{
  "num_hidden_layers": 14,
  "hidden_size": 128,
  "n_experts": 256,
  "experts_per_token": 4,
  "d_expert": 48,
  "d_shared_expert": 0,
  "hidden_act": "squared_relu",
  "moe_layers": [0, 1, 2, 3, 4, 5, 6, 7, 8, 9, 10, 11, 12, 13],
  "router_score": "softmax",
  "normalize_top_k": false,
  "routed_scale": 27.9,
  "balance_loss": 0.0104,
  "balance_bias": false,
  "router_z_loss": 0.001,
  "router_bias": true,
  "init_std_router": 0.00684,
  "lr_router": 0.00106,
  "vocab_size": 1170,
  "norm": "rmsnorm",
  "norm_eps": 1e-06,
  "tie_word_embeddings": "early",
  "optimizer": "soap_variant",
  "learning_rate": 0.00511,
  "beta1": 0.95,
  "beta2": 0.95,
  "batch_tokens": 131072,
  "max_seq_len": 1024,
  "train_tokens": 490500000,
  "max_steps": 3743,
  "dataset": "wikipedia_en"
}
Below are experts of layer 7 (counted from 0) of a mixture-of-experts language model. Rows are named router (the router's row for the expert) and show model dimensions 64-127. Each number is 128 + 24 x the weight over its row's rms, rounded and kept within 0 to 255.
After each expert's rows: "mostly gets" lists some tokens that are sent to it at least half of the time; "comes before" lists some tokens at least twice as common just after its tokens as in all text. This comes from a sample of Wikipedia text that the model never trained on. Tokens count by the router's weight.

# expert 74
router [152 153 103 104 153 107 152 101 105 153 101 103 104 109 143 155 154 151 152 154 151 115 151 155 149 104 150 153 103 154 150 109 153 103 155 106 154 109 151 101 151 101 102 150 102 154 101 103 153 155 155 104 153 107 155 104 147 112 100 151 151 114 101 103]
mostly gets: " 18", " 194", " art", " 196", "–19", " 195"
comes before: "2", "0", "9", "6", "8", "5"

# expert 26
router [157 159  98 105 158 105 149 102 104 154 102 108 101 101 147 156 153 151 156 152 153 109 160 148 156 104 146 139 105 149 147 115 150 105 156 109 146 116 147 103 148  98 109 155 105 148  99  96 155 145 153 100 151 107 149 109 147 104  99 145 153 111 102 100]
mostly gets: " lead", " 1,", " York", "ootball"
comes before: "er", "wn", "pen", "per", "ing", "ers"

# expert 63
router [170 155 100 116 154 135 134  98 108 124 102 130 107 131 158 137 160 137 129 156 153  52 161 150 133 142 167 142 105 124 145  95 113 143 144  89 117 105 128 111 144 108 125 126 122 132 124 122 168 152 121 102 157 122 191 138 155 110 125 130 198 137 101 119]
mostly gets: " de", " Re", "é", " des", " De", " Le"
comes before: "velop", "g", "ath", "v", "f", "x"

# expert 92
router [154 151 107 102 153 105 151  96 105 152 103 103 103 110 149 150 153 152 152 152 154 114 152 150 151 105 149 150 101 155 151 107 150 105 156 102 153 106 145  99 153 105  96 152 101 154 105 103 154 152 152 102 157 105 152 103 153 111 102 145 148 114 104 101]
mostly gets: " w", " sh", "3", "$", " Can", "oup"
comes before: "-", "\n", " The", ")", "The", "=="

# expert 253
router [152 145 107 103 157 113 156  91 111 159 101 106 115 104 144 144 157 153 153 160 158 108 148 145 155 101 148 145  94 159 156 122 152 111 159 107 145 110 146  97 152 109 108 153 105 154  98 104 150 153 154 111 148 107 152 105 151 115  92 147 154 115 103 102]
mostly gets: " sy", " ear", "ball"
comes before: "n", "st", "ly", "m", "{", "s"

# expert 79
router [143 146  89 128 130 127 213 118 118 141 113 106 129 136 183 136 145 157 144 146 147 134 132 134 122 101 198 109 120 222 135 114 120 128 202 143 149 104 134 124 154 130 101 154 132 142 102 119 143 144 149 112 126  87 129 103 117 136 124 144 116 120  93 116]
mostly gets: "at", "ar", "let", "rat", "it", "ct"
comes before: "ely", "or", "a", "ch", "ure", "ter"

# expert 8
router [155 151 105 103 153 105 153 105 107 150  98 104 102 110 148 153 148 151 150 154 156 113 150 154 150 100 148 152 100 150 150 108 148 105 156 107 151 105 152 101 152 101 102 150  99 150 102 105 151 150 152 104 154 109 154 103 155 111 104 152 149 108 103 108]
mostly gets: " num", "{", "–2", " 15", " +", " 14"
comes before: " |", ")", ";", "–", "ber", " 0"

# expert 182
router [155 149 104 105 155 103 151  99 106 151  98 105 101 107 148 155 152 153 155 155 155 115 156 151 151 106 151 148 104 155 150 109 154 105 153 106 154 104 151 100 154 103 100 150 102 154 105 103 149 150 152 101 154 106 155 105 150 111 100 150 151 116  99 103]
mostly gets: "ober", " U", "ik", " 24", "ash", " Ar"
comes before: "-", "a", "t", "i", "o", "an"

# expert 93
router [131 146 130 120 143 120 139  97 137 121 115 110  93  63 206 129 136 131 139 145 121 104 135 162 129  98 133 132 124 136 142 129 150 138 118  72 149 130 128 131 130 127 113 133 134 123 114 114 131 147 144 117 137 119 145 134 125  98 119 175 120 144 124 122]
mostly gets: " to", " be", " were", " is", " or", " are"
comes before: " the", " a", " be", " s", " d", " re"

# expert 131
router [152 152 104 107 161 101 146  98 107 153 102 109 104 108 151 147 153 155 154 155 153 105 151 145 149 103 148 153 105 153 149 114 149 100 157 107 150 106 152  97 159 104 104 156 103 156 102 105 149 157 154  96 157 107 158 100 150 115 104 146 146 117 100 101]
mostly gets: " States", "ee", "uro", " ==", " U", " te"
comes before: "\n", "k", "==", " also", "pe", "z"

# expert 59
router [157 152 107 104 152 104 155  97 108 152 100 103 105 108 149 151 153 150 151 156 156 114 152 153 152 104 149 148 101 155 152 102 150 104 155 110 153 108 149 100 154 103  98 149 100 149 105 105 152 152 151 103 155 106 151 100 149 110 102 148 153 112 101 102]
mostly gets: "es.", "]", "?", "--", ");", "!"
comes before: "\n", "|", " ", " The", " 0", " 3"

# expert 70
router [157 154 106 107 156 105 151  97 104 158 104 106 111 108 143 151 153 153 152 154 154 114 154 154 152 105 151 148  97 156 149 108 153 107 152 107 153 107 150 105 150 103 102 155  98 153 107 101 150 151 148 101 151 105 153  97 152 108 100 147 150 117 106 101]
mostly gets: " John", "man", " King", " War", " Champion", " World"
comes before: " of", ",", "ce", ".", "ship", "s"

# expert 244
router [131 130 125  27 140  92 126 110 106 126 118 133 122 125 118 133 136 166 131 133 130 138 131 134 185 103 118 154 119 162 131 103 128 133 134  98 218  81 160 127 186 126 127 138 126 131 127 122 151 156 133 131 149 118 132 129 110 108 125 135 135  99 130 123]
mostly gets: "\n", "===", "\n ", "==", " ===", "es."
comes before: "|", "-", "\n", "==", "The", "==="

# expert 203
router [148 143 110 103 153 102 149 110  98 156 109 117 100 102 154 164 151 150 152 155 152 109 149 160 149 102 148 152 112 152 151  97 150  99 146 109 144 125 140  97 140 105 100 158 102 144  99 109 147 149 143 105 144 100 152 100 154 121 105 154 159 121  95 100]
mostly gets: " e", " km", " more", "<", "orth", " —"
comes before: " |", "vent", "ff", "ver", "}", "%"

# expert 237
router [155 150 102 108 155 104 156  96 105 159 107 102 104 106 146 156 152 154 158 150 152 111 151 153 149 107 153 151  98 156 150 104 151 108 156 103 148 112 148 100 148  94 104 150 100 153 104 101 154 153 151 104 156 104 151  96 151 110 103 143 148 112  99 109]
mostly gets: "ai", " Jan", "ished", " Ed"
comes before: " 0", "\n", " ", " 3", " 2", " 1"

# expert 15
router [156 153 104 107 157 106 156  97 102 149 104 107 104 100 145 152 151 148 151 154 156 104 152 156 151 106 153 148  99 152 150 106 149 112 155 106 151 106 149 106 152 101 106 152 103 150 105 104 151 156 155 105 153 104 152 100 153 115 103 148 147 120 102 105]
mostly gets: " follow", " play", "velop", " re", " lead", "vi"
comes before: "ed", "ing", "s", " to", "er", "ce"

# expert 103
router [152 154 105 105 151 108 152 100 104 156 101 103 102 107 147 151 153 153 150 155 155 115 153 153 151 101 151 151  99 153 152 105 150 104 152 105 152 107 149 100 156 101 104 152 100 153 104 100 154 149 153 102 153 102 153 102 149 109 102 153 151 115 101 103]
mostly gets: " ==", "\\", "ating", " ==="
comes before: "\n", " |", "==", "%", ":", ";"

# expert 143
router [151 152 107 105 155 106 156  96 101 149 105 110 106 112 143 154 157 151 154 156 155 114 156 154 148 105 146 150 100 150 154 107 150 103 155 102 151 104 150 100 150 104  95 151 102 152 106 104 155 154 152 101 159 102 151  98 150 116 106 146 149 117 105 107]
mostly gets: "chool", " at", "res"
comes before: " the", "ident", ".", " of", ",", "am"

# expert 116
router [138 125 105 129 131 132 119 120 114 125 118 121  85 146 189 159 136 134 141 129 141  86 135 132 156 116 130 133 126 164 129 137 130 133 126  96 122 114 137 117 143 108 125 158 114 155 120 117 117 142 160 121 121 124 144 103 145 117 120 132 123  85 123  96]
mostly gets: " a", " his", " an", " her", " its", " one"
comes before: " s", " m", " f", " l", " c", " p"

# expert 176
router [158 146 112 109 146 111 150  95 105 152 106 109 104 107 144 153 152 149 154 152 146 112 156 152 153 108 149 156  98 158 152  99 156 111 157 102 145 100 153 104 151 101  96 152 107 149 107  98 159 147 156 107 156 105 150 100 147 107 101 152 153 117 111 100]
mostly gets: " Al", " al", " inc", " inter", " Is", " Car"
comes before: "\n", " 0", " ", "ong", " 3", "m"

# expert 142
router [154 150 104 107 154 109 153 101 107 154 104 104 104 107 144 153 156 154 153 152 155 114 156 153 150 104 150 150 105 155 148 102 151 107 154 103 156 105 149  99 154 104 101 151 105 149 101 104 153 154 154 103 157 102 156 102 149 107 105 146 153 116 103 107]
mostly gets: " min", " kn", " V", "ail", " C", "ilm"
comes before: "\n", " |", "==", "inal", "In", "The"

# expert 254
router [151 156 104 104 152 107 150 101 103 150 100 104 104 106 145 151 152 153 149 156 152 107 154 152 152 108 150 148 103 156 150 103 151 107 153 102 153 110 146 100 150 103 101 151 100 151 107 103 152 151 151 103 157 104 155 102 148 113 104 146 151 117 100 104]
mostly gets: " al", " through", " between", " over", " into", " on"
comes before: " the", " a", "|", "The", "==", "P"

# expert 78
router [157 154 106 106 154 103 155 101 106 160 104  98 104 114 143 155 156 154 150 150 151 118 150 152 153 104 149 151 105 152 146 105 149 101 156 107 155 109 146 100 149  99  97 156 100 150 104  98 157 156 151 106 153 105 154 105 151 108 102 148 149 109 108 102]
mostly gets: " wh", " them", " 14", " 8", " e", " 18"
comes before: " |", "ile", ",", "vent", "p", ";"

# expert 89
router [153 151 106 100 157 112 148 100 103 154 105 106 100 107 148 151 151 148 154 151 155 112 151 153 152 104 148 148 105 154 148 106 150 105 153 108 157 105 148  96 152 103  99 154 103 156 101  99 150 152 153 103 148 106 156 102 153 117 104 148 153 114  97 103]
mostly gets: "rans", "pr", " sup"
comes before: "ess", "port", "ing", " to", "am", "p"

# expert 47
router [152 149 102 106 155 106 152 100 103 152 106 101 104 107 146 157 153 155 149 154 152 117 151 154 150 104 150 152  99 154 152 104 146 100 154 106 152 108 149 100 156 104  97 151 105 152 107 104 154 151 155 104 157 104 152 102 151 112 107 150 148 117 101 106]
mostly gets: ")", ");", "*", "ath", "\"", "}"
comes before: " |", "\n", " (", " is", " and", " –"

# expert 84
router [152 154 100 105 154 108 151 105 108 158 100 109 103 107 143 152 153 149 150 152 153 113 151 149 148 101 152 146 102 153 153 103 153 107 153 102 154 102 150 101 152 102  98 152 100 154 103  98 152 154 154 100 153 103 152 106 152 111 103 148 151 112 100 105]
mostly gets: "ings", " bet", "X", " again", "es", "ities"
comes before: " |", " in", "X", "i", " of", "'"

# expert 194
router [155 151 105 106 151 105 148  99 107 153 103 107 102 108 148 154 150 155 150 157 155 119 151 152 155 101 151 151 102 159 148 108 147 107 153 102 150 105 149 104 154 104  98 149 101 155 101 101 153 151 154 101 153 104 152 100 155 111 104 148 150 115 100 103]
mostly gets: "|---", " —", " com", " me", " which", " after"
comes before: " |", "\n", " The", " He", " In", " It"

# expert 140
router [127 147  82 132 183  64 182 101  78 144 118 108 109 130 122 115 142 150 130 138 125 109 119 119 117 126 138 108 107 119 117 109 130 100 126 133 174 107 120 127 152 122 121 131 131 140 113 104 120 132 133 114 124 126 142 107 132  65 140 139 191 128 117 119]
mostly gets: "vent", "ject", "ict", "arg", "pt", "ent"
comes before: "ed", "ion", "ing", "ent", "ition", "ence"